config.toml
hidden_size = 512
init_std_router = 0.0251
dataset = "wikipedia_en"
Below are experts of layer 2 (counted from 0) of a mixture-of-experts language model. Rows are named router (the router's row for the expert), up (a neuron's input weights, with its number) and show model dimensions 128-255. Each number is 128 + 32 x the weight over its row's rms, rounded and kept within 0 to 255. Numbers have three digits each.
Before each expert's rows: a language model's description of what the expert responds to. This comes from a sample of Wikipedia text that the model never trained on.

# expert 0
Function words linking clauses or verb phrases, mostly and, to, with, on, from, also particles after verbs such as faces off, catch up.
router:148126101054109173139106124098104155122119144064122098140146098113076091110161143145146143133108152138133180141128126166158151127177106104169116074120119078125126143161171137094075159148172108117045141118054096137195125154105155131140106118164173166153129153132134111155144181113136091150125140151107015125163164101135148102116159148179144143132149115121116104113150191110134107083154
up14:166095090116151109138147122154107092136157154166175082100123133176133188117127103096069118190144120127114117133102152155108090116088177074111147054084070176184086131159096141155171095120125096152207071084084147167071131140173090129172109068141136113124158155189072176119155150154127159077143111121138142115181145141083179151103143118138184116168125139151137168090149135168146074129133
up15:141093117119176109147152100170097159148122131115170116138104158093076107099126160101137127155122135146113181151099153043116126116083157114162152138177124126137134098114216106101177151224151134116107091088144153161157138157118087100139153167152176158116142155113124097128161178117103138140105084140065107155115089117119142135157173099081161139083131152098160075171115161179125161182151
up16:134156108150138131065130157142138176119079204130173112207154156172090175164169091076115105159166111076168107152142173135104112060134070150150131124111139145135120123166123180109114097155083132152133140102123091147109064146022088123134193160180138147166135205089158123169135153097105115149132134099130171076115142146093074183115175144173160116071111151113119091111166078146159133126127
up17:116161120189142100128117143138185105125135129136079094080168152124165102133117134155151095138121141194165069108067130140091064161127092082104158074117071100121162130121089062128089115115098090134116099115076146107131131079165104155074095165123107128075184094097157165110143100070081095162172107074173135157168125123166150136168129096138214111202129161152170143128120132117101126110114
up18:114079153179119098067150178174124146126135122099162139150124157119112156165129121093091110136127116101143119135171131139134169137135131165135091131110090106142166115137135098129130087121166113149130152163066154075098083114079153120102117113120098102127141060142111198149139146171173117127091168036125083084165129061150114119152201147113137145100168165143080144118169194146141137055102
up19:132136178106121153158122188061159058121098198152136198175174155165130170193161140138132128161118112148118135150111109136129115107133123125145122120158095127105140091107129170120073153172160153094080060106176130155193139123080127078103157138140086108137083075109139144093168145131140138101115138081114102156159087102147136152099116130094125130109141114063162094106141080131198111172161
up20:086119141116168102176143117137154142147128077165091079174195169149133145080172153159102092088138164160101087108162147173094146134081129148155154114127168164144143155151100112045129133061074079143120160141111105125143179116111109133099079143131146199149164107147119129169133147101098186077103114132111116097097136160173127108092119150117130156207168129153146110092165124154102153042098
up21:164163097170078104142118103136152111134095126155104088090143100110139077123101129127122098135092110093134118184162136111194105133152152174109174098071129079061134165120075140118067153106139108119151044115057147069144124096172153089122125168151179132141148124144127126149109062140156148120143089113175152127156152121129078121127141102181047116153156102152129127108100148126102113078139
up22:177157052129088158174138150134188081107105074080202124133174133159087113130136141157132104150123066181096119055136138131130114114115188139120175129123118159112174123098115202117084112090137171122118176077165158150176168134125129149134110105113095133083127173116133174137077085181130128142083076155082157123174209111113126144092139114093150121121159145105112148075188223133132075175143
up23:133108085093169129093118110133133169151168094122112118134120128152093124072066117140104082088157116140118103178175092117180177126084112099156136123123154141177127093136110099143115154173114118096127156157175147144174139123120117119143175108108113140188161101109150158076074111213138168134095126130148101167143112115175132170146160108133081089170079114084126165080137147091116145092184
up24:117103098170118142093150094152150138167134078165127143140066081100128111162165176129104119169164106144100117120140192102132142183055137074076117162147101115173143129112134116186143143115140117150106134164075166199091171189095128083059138061118141115111137098134081101163073095123100122111103106120125107188155144123119076136142146121125086119136129152172133100152135101122121177099109
up25:159126123134083128164118151138123123173114145093084165115112125121066086088140087146132097100119163103095167129131194138180134121098155151088073177097139128128147117148114121161127224083087174168118112138065075070139154144137164083129154154070091095166157147147182116157115158201157154095111132159103147064185096062116124170141123164135127129145082106137097115187067162105124114131151
up26:140160075086147118147095112130142178105141072135099152128162151105099185174106136143150078076145167184093084156101167133096035104135100116143093152103164113139155137087102143144085153160104143155124130140059109134074113089123117178132138125142167132146166167103161116207127100099102085101138202143119160192134109134118117148131060130126093111118113071111155133185159175132155116130144
up27:117112130127122076075152123107071140098118174153148172208080134084210101191098137138147123131191170120115135094143137168142122082172147117133193152169107100107101150093099153122110152164141061094137080152131131189098135101138209192078149120144214147145162142176106133146158178112084101074013095103119093157156143157108126142157133160193088128112146150135116106119160126121123162153150
up28:121130139148131109119129170160167079134134085131093140142145185144173162158113122077124136133141146159134071071189154140117200098138103161164190097093196097119083165147081145168101125086087098164125188206093114104061147163067105130106130122104094112129144143128178128146153110113206104130071146132133116078148137100149070099178108075131150151171124149071134100117144061188112112076089
up29:144120187145100112067118119107095149116127112167133128129113099083167102083143110128159120124159149185150092184073098097151117107102132124079198150088122174077174140138150105087108119162133094137067124186140142163103140137129131127197122164095097120101050123082107191111147115094119131180127157147101060143106171093127184093144084123105119127158147122163126131185082158159140093104160
up30:122126121109107085149148159172201116083129101127132152176101101095128082194174141159108092089119151166176113147154151103133113102142099062127159158173140067164161078183152082098139119066089111131136139116066136089147093151137095141164141145127121100083112110090123143154132116138136085120166135137125126148070131119161105152107114164154127070103113144084085181129128132155142138132176
up31:115096193135131144169162154126164151144129146148164176095107165124136130096106178142134104120166162136133132114126112080116145124187099106153100091180137140127161102139159106123049118087101092114131081110060052155115073133157078126143135083154081129106075117062095154164130142149160157167150152112103148103160181123129161144168109120184121135146173178158105142131122148089131153126049
up32:121069128191131121136167135094139171107022147105088137082119097131134060104131156158156182097168131148094131121099085095142146108093115151146172048167182133146137078115166149173194160165161123105117114178138101127140087161113139154184110121102132049118222124147138136125109091112177166181070119077157140142143101173081140123112152196101088171126130130101071160131162129118127149068172
up33:210130129143087163155143166092099117108118104094145168124156137221094094093128092136152109115138124155108142076202128113147144124070132092154151130067111165108199120110115110148150187162142104113149151122163149103141175144131087091074092125138092038149173082121053141048158142162124072202111155112091138144140092178136156057160139141074167081066146134149117161120103150121147105139175
up34:152119122134112110126089126112176129215140080131095184071117093109112180131085167176071160161139104118181112152135093109128109154168099108179138161152131117143095201111157140117094149141129119063144140134111153115151160120067195050187121132134099143124124124098131170184166196082142101090120173107120158132114057135137143094189118109169119149126133112138114140140128057095218148109139
up35:147107106114104108087109108054134101169121140159176137083135116148119158141143126125111087160075124118136097176163140133095167141153123140156087155112093060180127164163123119188117178100156126125071106083167121167099095133159145130128129172115154094155113122160215132125135159109142086151104120159163085079154054141113128155142121152141090105154094162132134127054070186096103190087192
up36:091139123132194150122186087108070129151139136110124099125056128096165151114143142152092123168124121144078072116120125165132091099111064112119097188079097128179058096136143119161125128131137135141150124145130129139136105160102158111152131095139178102098159115130126065111142158146077139115130128149193172141107151181125191137144168183094090163135155116169185155186086183119110119196131
up37:121135130164113165121112137149123097081131129116057134110138113150114104085109137096127083062051104127180104112182090223136123108097165084104143177137174129215120110092065098074115091074122091117145084126169098051140084088154081192110108106125049196155125108128129053116158112130140092084154124141095126155096137148156164109150124113199220111064164150131151109093197138124129143121119
up38:125119112144153170128147100141159115188078190130138110177158105127165088067139141183142149139238148056131140098155131164122127136128122156160139181096143115129122139182092134127156140134114197112106103149168130142203121149090165114108172106167066067124145133090160159095117074100120121121147130132068112090128113171138105111130153157122107196123089124149134159155143105104138076135081
up39:070154116113077208093167136082203106088212134159108145155131155120136131156159169125092157151144097095133235105140148103142087081157145090126084137141143157125120085095108140140104116139150146090186105092153146140101136086115151095107117159090131084096140166116138129120081129173135154098140175170141091108155175159168166133075096077145143133085148153148088118095161083136152114153062
up40:118093120173123131116129187121106140093103122144148089145167167132129094191155143108130100142139160216118126197101160112126127097142083100117118175143108161127077144110127069111067135212158108172114127148135062167133105162137151187130123104150073103221099153176149109119166074205182147170075134099151106158097141129089134112165148167128095134144091085079187185143103143164114179119081
up41:156131135106123167152098143142111129119046106125120156097103117109160101151142066066144137099071121154134132145147105146120137137092108167157149138128166130117136122175156157125163141180144120090144053102092127105152088156075193148096148154096129072141080168106072113075129139111139110155174112135167141103095099139160131165132100136117131177152122155174082086108129110154082149121166
up42:093091034069144132122145117160105174194105106132120143068090077094140141121148134142081138089092115127145081118154068122103115105124137125103075149099144115127141142125110129043147167153110082119159097160111140127078092113057118128133190124183136115117077143128167132180120137117099148125138067089175129078120135144130137104146088135150061117118093146156132168129163113133111206137084
up43:157129155162130126135082151202142134198183131117121184154198135114079160158119058155147095100076110152116143120096088114095072158099107176143121147143155166123144142063116062126133058152127131122120155119118083169118091104093063097149151131084137145150154087130118122180149128088095127134156079122194072120165136128173138169086133137140151072122149207146095215142085084134183104105130
up44:161147109156151132134152102138098141145134177133222091097143186132103177151164135101111167174129108124119135134113052091159097126169157133114143141132191142099130104173177096071165129185146084108145128150139108093074056098115052118159134192136177148144141130124113108139133143143125094082119145172150176018113161096085138096188132131101116173096142142120157130151118125130129195140204
up45:168140142121139096116133144143086154089092150103101124134179154157160127150111071094096102160135137147063146136109145108165079119113131084106190126129130122147117117094124093109175075169099071117093112129104114121168129117208145179083146154046099176143125104108093149030114114076159122152144118172134102066105148125109075145099163116146131121082137148110111175138157159161136132150164
up46:117072106062105111174168123133116164162144089160152104056160084198146128125142158142163144133122165065082187129147100119149153066162140131105181144168133149101105094151111176153120152144122116151134089068088102152137108169163071097193088143128136146111106140130156063159149161174160120154130196067178108158095093121135104198198169182181128149109142144176121070092097122153154112090131
up47:110149114083097128064160115141121170096105116145161123140139128164091055138137195124142106125105131127126125164146144088169124074133097158096125141086149171092135115122122092124143126180042154092132167151110161147138102113132130100127113156123153097155074202093177116138091116156154070083104163070201034114086121136143126118106089126124127167170128129083141101100161134171192177185092
up48:068057083112125122153150050121045085110133095108135148135075233122146141115128216147099114079154183063129156145107138069155128129122151127118126194138158129113151066097118115124049159161151148060122085090155151084123149130122178133131111131115140180168116105134101125106120130132127074142107157130137169144122079147139071136119121137082142082187149151108129129120161154116152175150102
up49:120109045136140093176138094171106162121096118139098101162198147098149126147132181148104079130109137138183116157134130101139159108110092125129129165100121127157145137147129130162089165164093133114153089113146120142112180154122100157193097160149204126097122103114082129106139101048144184124157121091128110136121164137142159130082099105155125152152120126200132130132168138147129146151137
up50:108121118129080127141105174088134140115113114147165156108127084121071101063168148137117138121147144129096105132123082084196100083111107125170165107144169078138121099085105160092042153092111100117106125123162044072093148143169200086141094099159177162168161095127111079104081134114121156142139136103174064150090100098180072166118121161158100142162181145154106081144145186122198105143168
up51:150104155123138154134119128183078104039184101109113142084069170139196068109122108094161104144097131101130130178133080110087113109176109141046166138090137078087198121131094089070099121119132128118155140130175067107154087117111131121130150127143149114146128134103089154149197141177143179047152138129122087117120110171126140096148130158114142129124112081135094135148127182124116124097150
up52:153128139115148143067150092119134198131134068163122168121125149152215176143117121132100108161165118146107103137087124147181137159133079158094124164117108134149175130185182118112057124165127152179101072144195069114134146109133144082099133134152159058110097132132111177111112092117183162147109087219080084114106169184111080165171115140127133084171117151160095135150127125094162110154125
up53:154070151130167176113079147145142154163197100096177115137114141144110138109137159119128070161136127113159154132128133101124137084104041162059153159169119077151129138141196144118145103153114141150100093175141101071128085126172084144119110094133118083157084129156080068074127127157143210129113153095083159118136183129121113091161109102153114153141143151153111151122181156107197145097168
up54:139111097141116232132127132135116107144139135044122175097129135157142158127075120040132094128084160083120116112107149120143104084134145102130059088092151163095181165112150166135111076139151119158112133115078065094133201099154131103134163145124136111122107138146126133120176167123143152176103064134092142109193140156149116157187183126175183145091130187094110100111121120131182161122144
up55:182078135118160136169118134131096101102066089162084079085125146120117151102114177127085135161098194106113106137171140163129150104083170113176079165078142143141085113126091169170113130120103165148092097182127122130182107148084148133120168126127095128087134084118168058072089029101083172135072142098085090167195129105169130195111040110089155135124107148147110129140079176114129163161056
up56:067106180131110177065120142154101114183100127118119078085146119066169121049046181139142188177157145197095140084122140170169145187134067118114181168115130174087120130132165126095156138106057115114122127106129141145129133204111136130129168105179088167054140135151137158147112104095132087123159202105087072116120132070121099067150123096140133156077121134142072160133128142154115134157132
up57:069168121112100164143153116131098177154166167129153122124099141123142131171129155112194088116139129106162152101083137094122120129079176073185148104152135105161059108157155099120119173101102093159067092126158128120095078152109100128152074151196114099073129133105143156091116107090128128130147178117104146159125118154113176124102137167133119114104158140160133143086138107133108144087098
up58:167135098131113189124092147067091130174134062174131092042186168146131101098152127119091123173167115140159115108121114080093178157129131160146165101121143153120157152140103135176131121118115137105157130101100139083150147082164107180088087162176094118141108127161108162112118170143099138130075112118122169149088102086074118131134144132074108167120094120148131139109181131128143117105145
up59:118155086139065165153135126121144094127120103080100160097152124133045142135135104202116129114177148138142105113034112141174093135085138103125112139119133130124126098127175157139124104114161125118089098072092085115130188183108096064081109107137103161101142103159153137134140161150171097200179119121122123117131077172083133134187164087090094163161145187107115138137109154083153172145094
up60:140155113101110066097128089087154079163060159142166076112120149163117164139114107145049110080139122182171076096127126154134095156121125181126163104062156113138127151165084138158189155146130187091130165090142165129167072135128129119157057117117201066106139160115148012086076145127195129230164126110154187140121134087135155138086141060166154156117123081045130169151145127113146122067121
up61:145115100109094141126094124122151129100129097178092123146128143140137128136073133184062119079085110172113102173105127133133112115111152135120129127094127086105156153136085132136160136131148141129135162081100129177122225099108176138064145109105064114069193142140122099145096174169123153093106132119150083126158038122101111163091176116118155157145098103083163137117136128122134107109137
up62:163079146127133101231134163122165145116134105115174171139104101078130144108151130131140155136126156103106126140137097176103123146111163137143088106163113152084087178146125167122186086128125168179075129118104155151128157124094073125164079152124137105190115145103152187090116141158147131084144116142161170110111080136165159189157128086123165095142119080109105188126045039111140182161132
up63:202097076143123161147133088089124071163101131213100160089132088061146187150136096090127131161144094098181116083129094160165126131058092121117109067152092114084112108145137084094106087184154128194131117114045140149150134083142097138120134112138122130091145170142129124124117150181107121130172125152120190077119108098108131120172140131145139192145134116114122150118167117140182208123093
up64:143086156161137163183112110131099095174072131137115137155110104120150124050107086152145109117112128167137155155120158148048076131178124090212132144141187074174151194120111106140135080106146084137187133110088068161109094165132106078131107124136186114141095109152165175123132124088146139189126110064109194135100160153132154175125150138091154129163164096141129101116106120091115110097106
up65:140126095101160060105065119148212139132144088090154180131089107125118115156141124130171146140139111092104118125180119146106117070159142153116159118099092099151136154060131145074110159108142103076095174103072145163095109121108121147169125176078171145183124124127110169097102095136147156085115114085156091147137115175107133142114100131174138096123121170111116094143163087105127143144119
up66:105120122168108159152121123106116158126104111111157164088145163147149161154095143122121178080087140107082108126117199124085097174139060118172095167150124114143132128122127119214119114091169133088176162117117180116156158181185177064033152131140160057116112143105100160067162101124143173134175091161109136176103157118198129108048096091091114084112131196070108152108138163106126106033158
up67:081093139045155146174091091185104152123165112126082154114132123102088137172209095155111110100113151187141077158071158075154161095074125134129122104142093124115128106108116117143196135116148123147153124134138102126096165081109164069114113130135101186152194089084111146125174087068077136166215132148076149128096101156121094131157100088134130111112184101120089156091099188082129181146071
up68:146148139044132171140121049140088147114129109144110059130191140203075147159124166093111170172115110076213068100116133099106085115099134096092112124089108134077137130137110179146107140127169167139112187070098109146101144174108139059169183121077117120154088171130116094122108136112128125090106109140140099111172130113117085098080155125123099101086112142110134154111115121104106077179128
up69:165157112182135128109104131148107127125168157153173150191123120166150113131101150135097124095128101106111145152113124111121092163104179165097104140131100128174159117179162117110148098137142122089098137106191135077158136129177114108148142105197106118110065122165134175148096117145102110148093144155131118116146161167104144110121088120151111119124150161115110146101139196120113080128086
up70:138111118120179134091129149085088127118140132104195172103150096175138110129149131149125119165106124166117144131139138105164154112088143130158158134197190117129211111083153095175163129177095113103170122143150077128074113119124137099113097127176094122114130129119142161153113142156143125136100162154129173156113146166148110134101161156151175125043149134158176190091145149091161132125158
up71:079176124147175084157088071144198143127109124091093124122127132136089108077177075129133100068160112091125128132137152151065192161222113112123126052151097115135138128116104115139205073131124097100071138096126141180146121118171070180175124138169123068113171130164084128174109139163131149107117108145138110143043111094120118128110131125127123131102106099159093177086161107108151126079121
up72:108142150117117112159126134081146139130124185136143103158143160135084150086128117132116109088145176116174086106135149157089065177180089166134136111123148109203125139128132119108165178110092159082112135136177081189068107144198141123100159149123114098095169091115170085076114114146127097130115174145077121109128103118194141104127107114111140131046082076136094157152158070063088169139096
up73:107126172154126125144105156080173103132158140130093135125189171143141187139147132123101128104102085138113113126161124117135146183085129164063153144143109094076116108121091060105128099131185139067105169118167086078082149107158122127161076096134083096155127065097137130096118142120134124124110109125125149105153097126082075126197130124086144124146080178117115114078106167092151133160092
up74:179106155117136095138194079095181196063096112150130120121102152148090096147204117101128154127154098155115187146119094126058097123116140161095107122118161098130117124151127097141115171185049103175092144133183120127129147134071125164120119207125106123136107072093169072126120106137126170107126128129158172127099148191067059061078112111087120139146149163157184144189128160131122196147132
up75:090101072073089107150091127143125133122085139116096153156133155088135160129127149095166107148120078174175102096219114125152110201063133186128103143160101174166101067125088172116161107144076080097168104134158166149118118135140117099140135189157160096131094098124079081108092153122179132177116135113142128125119106174122127098105116118119117188128140161096173187117111174134146095099100
up76:185171142080097133104112134108103090084115071107149154224162122209135112179116119109061120120092140052107111155136096117098108066157132143160122111148134098191168124141112157100136082123164120121148132094150118125167161177134078164111151095178134136164177135137173136151129081093141145123107153144178077115094180112078149124116146188220188208151172119174136182139124104082129110122157
up77:181104159132114109126106113125154153139159109113097174094140194146144141079165096141138149110123130090052097102145082107134150167134154143119105129113134100177126130147121105128059100144181121113162117092120093106130118117160103163138090136137168124119165124099120080145101096157132187177189103129177128108150097165117113067219065125115113086151186106106162138121043104108184108167151
up78:178156095079103075105131156182112072152097194127109161111159157167130155169139115123137160110139109065144184079111129138104127106124128075135102141111127102167191123100066131097131108113204135141134185140176132129154131117124151097105217136126089088083138086095127128114066106121133118161117130111128165169178159095112114148098177117182156094203130092114080111086109174099124127088093
up79:175184094101128096133112126169085107132132090116134125100150115089104134108111102137124103145130101131151185110137135153147098160098109086064083203122101111058182097095173099132150207151167143078156140140091149126148142131106129142151063099089072123153074179153099067120142119096133172072181125098153095105138086203126084095200134148135142178148186127147120173154159202153150197159113
up80:064101103157141112144184163107112133147141147115107143145133123140158127158092105120128151130139110066108131130050085173102176142148148135084135058155189168107118121156116105133127130150086137096172103148118136131133148142114115177148121114167136126125139106195145171191082143168150150103100157122168124090102138109159137066118132119123133135124157153150082104112114106115172167128076
up81:140158095096095112152086091132163149151207094153114109139120193140076103106153175183108117123164088087083154148098114139123053148135124087116127105111126098136094155175165126115121163152120150121132151038102071128147076114101116168100108141113115111188143079107103100174093185154116167172103129013106111169182106140148117084133147085148105121127111147083090082120128108151090135129111
up82:106128038115142111123109140121121071165140139144165114071134089150117116082129162141146124144081091041156129105113159108114121153149108120131136104179155166125123201162133061120149099169151170114075135098166139069099143139103167161161061203099108054184154071102123140153122172104135144135096117181147161142144114131063138129203055141120164086163092124105148213129117144120151177164150
up83:117153142145113092102132082123069099117189110168118130108129162139132138152102119155135104172158108175161110122097069125127124094132147146112127160101070095136117128087098119136115124095139120113105123192155130161144112139108152096191073189124159195119127099141125130139134102136110157143146082110117144203135093125088210090186167121127153086108103112123131108120139148156113218129116
up84:154140189108123127162166101098070151153121101137116152112077159160121170134130113116104155122103157108168146155133108136137079123151104094112131121111175107138180136110150084135155051185060181181124087105138117099150102133108160135201118078140146163135132115151135212135134143148160128137130114071115146141107125130173111114091099095138171156182147124129133144078143116089083163168115
up85:105132171137090090127147158102135108147099103098164103112094146137147145167139079170131140111113117152158110121199139104152075133092139097129117117188107159111099107107139109173164130142170052112053131085164125155102147156107136120134140093143164201087147118170173133111166117106136146200138094179087197144117092143142143081150171156140113084122068148161166139138177097101163162091152
up86:158129106193101144142087129163138136064191153145116169166127141136138130114125126166132047181094149135160118141103150079174122146149120104117127147116116141153067131170111190086120092126164093107087107086088106137142064079131101104124081194146164153151177168210146173121120223134130125171208138149163191170115145171117131087085108100146105120147141131130141156194164168123149106065128
up87:135086180116195129081129174095119131109132072170136104142134133128162128144125116091135111122079124192178086114110151076111107166110137150159105135104199051101134100164166132126138112223118149153140155154154144139079158152136111112125115041112144145117073122156141146128111120148075165164159146125130125118149125166103244067162158090175160184123116170162139126127134120104196145150114
up88:081125159103102137115121094193120121124101062087183156112128159140147134136121102149133138145109134134145088114180144133139146079113161106072129120143159075119133114120183138221135155155165143137105153167108090084157119104111173135064105136158174153101139093231154182148136114171108175162173125124095201153130105088119111066107162100118125201081117116111143087103140149095125114153144
up89:165134150097110123145142162117167133096120059109090079056196132104101127177101150163115134132146073113108138118141149106118116132193138099118161137155124142098135128067169145130160138095121148104154125147120147108087141142078138158150111109130110147123128171106188136143127147093113143159103133135168120127152120184180144146095158127119143112154144127154112138145177146111119142131144
up90:169129087142091129094134157149071167076116118190039112113181129125107195189128137111131153134091082174192135160142153147124096099081147076125147174128152139152148081152143141095180118189211099102130102131123147124098123097161094091130087072098127105197153154168125151093091090160154123127120168110094189059157121080116194129138114175064149082179091157078103158183152161134171107126161
up91:134165132099115105110111106083135099142089108079138129159090186180142104136127119084178150124146121133120090145210130134118121137152101182146165116147099139083099081085082117107139124109089133097161163118109141137143132131115139112091152132152120113103038131128164129157173151140085124121145104182108131051105178105080066112100131130130127119136116141107104123141184142152171117113176
up92:136094139125141139195161108104109147174091117129142177087118161111126103162132162155076138096113139176126114124111118146207125112106140168154189126165185150083144115137135172144152068073135121117207116156105128173117166108116098168058148103098106132133191096100137181183082144095130161117104133098167145121147104160113030088129129125126099096125097133084115170117108120102066095115097
up93:074129112156047111206188156096075163117090158148175192133150164078130122163084122109175112199131158125155168122134145162105120136168075147088111160147143141150165093067156141165141143145074115134104178114177159091134166088171081053076047061106116158169093078104110112186148131117106127105102158164150134143095104126154119117091117138082152174126135144146081149134141097115104140157107
up94:115136186156148059074087122141165077119118133117120120138150080161154141134141090128117091184099078171117080113184161116108118126146100137119098129138125203110188145100055085098108172098140178034136168068081158167162123135165066164102144118093162086107117101103123124094141113092064150157164093109147184123109185142126125133114127167152178172129161102083097147169104167118121091118125
up95:158197181096166153089177198120098137147094124135184098113101171132183131218113139152107129148063133079139187098116170170083142121186081154119115092170119100159192166136134107088138106103157148222097197135141115130130120134140109139110150177077114093098146147159079156159159158133154175141035124092131198079140098116086117170185076125140121121180083103171093117128118158127182120127111
up96:118154082149106146087122160105049133150111061092127128141138118132142124138160078084118127136108173154128138203122161166068152191035131108156128133173174136099102154077100160096157126135191077109077127165106134190115107058166133096133176123210070171123139113166155104116054113138141121118101157162135144124079154133116140175126118110148109099195155135149076151136083139104133108171116
up97:126106118087100221134118136178126148113123154077100093116188171163171136129154200112135165139116157115094159140068139153134174066102129071136130165097140177152152155163085063143166167140194145172081181137125143134106135188146147130125151173107147076132137134143150163116099161114107127133113127136113099080156069106116117077125104105108085073159137111051183150133132134162098128137138
up98:127105118157151144120145162100119121162120151096128124183144131145074092197074196155160118136193131160193152168139127122162144146129116201114118171138139117129119166125209158150095145145122154094100065115154109102070112144096102147165115154072095142148124143101170175134065148141057170103117105087133101097141132123127144184123173064065143111094103128067130078127107159166099151194062
up99:125133116130083140140120088109103176117146123183106138083131094108115163129139172169120111121092168113076204110053123089099184057150105158118121138092116112111129122113160160166144094166167083170153138129114143151203162164130177090152175163109098130158120114168151165154146118079144087238137124126152191121076131122135127133087136144152162144140133185131085080088146119123169106191139
up100:195156165162107152146115148149129124117129142152135124095125153159122159151136151156079122118149111125212117103133134101161174131107144101139105170144108102148176083047135103157079163108084101134185147180159115133108119163139146115030112126180167087111109161201144107137130063166082121128153102149117083175124123172067100106142086203098109135155108186143094105113128118175176153151174
up101:133100084198130139126120074124172098143097094065075132105135130134110134128098108112163152164068140134124118123079100191149161115185106148148117114159180236122150131116113174116135167127149172134107159082124191114155122082081166084169172145162151165119197076140067097143105143118102115163122164160131128157113123107110158127095151135082079174079111114114107141107068094096145122148128
up102:106081159109154111179071091144183152098086074181151146148147127087115116107072151132147148141170098151099141133127115100154099070123082124091127158150113146113094099109150078126168160078148073119138132088166096059154126174124130101055112146115151134179111114154136095098162143093118098047135109082149155084141158121150165118117096135117135117126121100092106109125131148127199111134093
up103:137134088158160139140154198105088126131110084177098148116133097207144111149102124138137135123162123100081100138139126099185126114131166132115087148118127197105105144208174109143153097088118145126147149112169169132147171119083149136184129173142084133173140158112169148120145125128221093093080114116142138171142161150133109111161154128095177064137125160179125136079154113132129121115117
up104:142169132131123124060116093112121124115060105101110126102094166147077100069122099123155100111121179134191161140111191083124148115100091151167103153168127187156127147101072116174099150134201145041159147141151123087095147099181178139116128076061169138118172112133107102088147110134138126061172107118171129119107126116104118127095190148094122141142149153129135133123168146143128157118165
up105:167134107115108121153117155116147186111129179136113066130111149138222125177127151115191103104046173173077105127135090155136089129205101165129072085126160166127127079153142167140128103119123104133112088140134171152117169136155085125067180126172080164162119086137092104106163064149133139165119161158117137139168151122137090139178130114097132128095161137080082164090130112105115133171133
up106:136127140100082102086143177172119133139130173183163099106146200097190127121091188134126179115166093108073121149158100181118134104164147142120087156130048155167129241118126108165133070124091150116110170122131170128144070185112123099111151109108173115096097122148087136169139163178170123094105148131125180147126129083094155111118155119147099119138157092139115079158134080114161153149104
up107:175131150147055119100136131071109112167162090105153108151116108112105104104148078132104149109138097118163150164171128072139106106129136192137136138160122088135110156059198147153156080142106115172112093126146140130120123127165127103134136155118108144104096144164135156108159159179161138097175105158131140180181133106136163122121128134154025118149151151137095108157133146110157132217182
up108:131149118127107109101147089163156135145098144184171136087147136148243121080109108093101074100096112111142112135154121138172109118133088135112139154135152119159081075186139143139115056070098145101175105132138171079071144111132144111158144119140089096093152172078177136140245126188129181151139139177092124121161069144180155163142225159180136163100144140158141079107147088116103110162040
up109:106078130143102109127064115160079150126094126080099113125147136115120089077139142181119121146141117145115086074113117112139109080176156149125164143121134162124151168187101208147159149145142138135140070107098080158133123120162180155152131122090104100143108120101158154154109120145154129170192110126157113168090111112156143109142141103122188168128092119125138106074125122126121190113133
up110:114127189102167146126151119142147109115121138130065078111133144117129131166100193109063129113160152154178079173177107096123123132158089112098084124131150075063127077136139146147174158121107134089129132122165172162115125168106162094147090116139141148134085178139147110158151133133086079066130189161120137136113143184079180112149175145098126099133126080153199088114157123150130091131142
up111:118114143110110124066151116094082118112184127161063118133090099103083123138102096129151131108120134155099077161141105155174102125200148144103169106077116150056102164149133113072118143129114132123142108106190145130149171129181090130147085126108110233183192178092116133153122095139148130090113142099179163160155144125113159183111098111120118104088117041147111141135106097087107190099150
up112:087121117118110099130082094177094109155128166117101140167128136167132101157091170113142103106148149125131095136167140132096114145091117167166132138201111102129097155140108122126194065139102113083124102131172132120110101127153199186178140198126138116068092122157113114108183081100147111053138138131112112091140043141139087190053149150138094107040101136145157154157081138133150137113157
up113:102096151125111118166176171116132126162100173197112147134124093128153119122082186149091135138110131156179148136102083158085136118160133158129143128127105121090108142120073076155126151187170080112080118061119077131112119115100145105068141140090096139078108123139154132141141126127141162178154091122128184145155116118104144094134145121133094113117141131184124170190131125086109105123144
up114:117140176157134102121140100172122084082141086081142115103144071116144179141051124112159130130107086174176114165158145136145151129138085140169154175099144164208150135115165103114139094139155111109118087151142141120190098107144165098161111146079089125139150115136171106172137045144159163149100185134115111147092181196159092112105084100068075082139170133119117110132137180106152134125110
up115:104125115111107130147145097128188157152089186127152109085100133166102112139109150113143147144125085166159179136066185092127104150119111133169100100111119125178153094120139122131121132119155131097097122162118154115196100174139114128115146135097127149143092126198184083097132140199130088150144064163124102096200149144111062135138130096116147111162166202212127157108089147127121182149133
up116:163094205147149129184122165117155113113177108098105149167163114097149118137206209123127120196115098131155120081118173110144151103195125156140214116168154091102096039116162123137132084096108088114120138095146122153102074114142163115141206160058147142080121138106072124085152128130193118088111198162155119121170122109092096146114102123090134082115091139122098169125099133106092104116150
up117:113163090102105125134122122175107123134068205117078187105061129139139082137031140131146115130083121172167085149184060092159157126107084122165152101178122145190084129165073104152150132138111192138106084068182076105164111156126086086124106080108091182112104138101167073116157140145155187160184129107178125090085181104113073151138073068092133142131081098059050075112112144140150191165130
up118:110123118099149136145082100152056176135187146135119151125118086119127146062128090120089088174127112199149140173107144147097150074167116147134141048168126090108169099120082105121129091132054079145121159135055119143181109124068112157131142138123144116166179089159093114163153104165129213123065109160122095124143143151153156104151066147176172125124100118159104135104143085138071132174154
up119:106130101202142108116146172141135148140141198066134135052163119165139078131096087114115101156107056077146136123153120129132112132156131117110130117130189141101135113134171138122169153179106127129110132096127143201127073124147035098125153150170130167104110169105146135161065141112069169103145071155174152207127130155151180130180132110164113147107128165079143124150117077106150084178096
up120:062121177129115116194089162111093084144206120104139105184107079072142012084139129169129098170174070147115095131131153104153114154145170124125123101096143115082121078159064174171089120099183187086119146152140097091051120181130100117190174128172144131148076126148169188097084107096134112159168111087128121161063127205093102147155127131153139134119164112125164166176117092172191106144108
up121:140138150106136101093114138133143075108133138057156118140161088093101114081143140171093150110158095126142117160114143095115151138105103088090084162138042101148126100137094099147086099091140125109125102149103184099139092120073168080114156104139161157117127146092126129138105105104125119179152152076131118131115159084128127156073161135139057103107167133144126089106184108164166129151177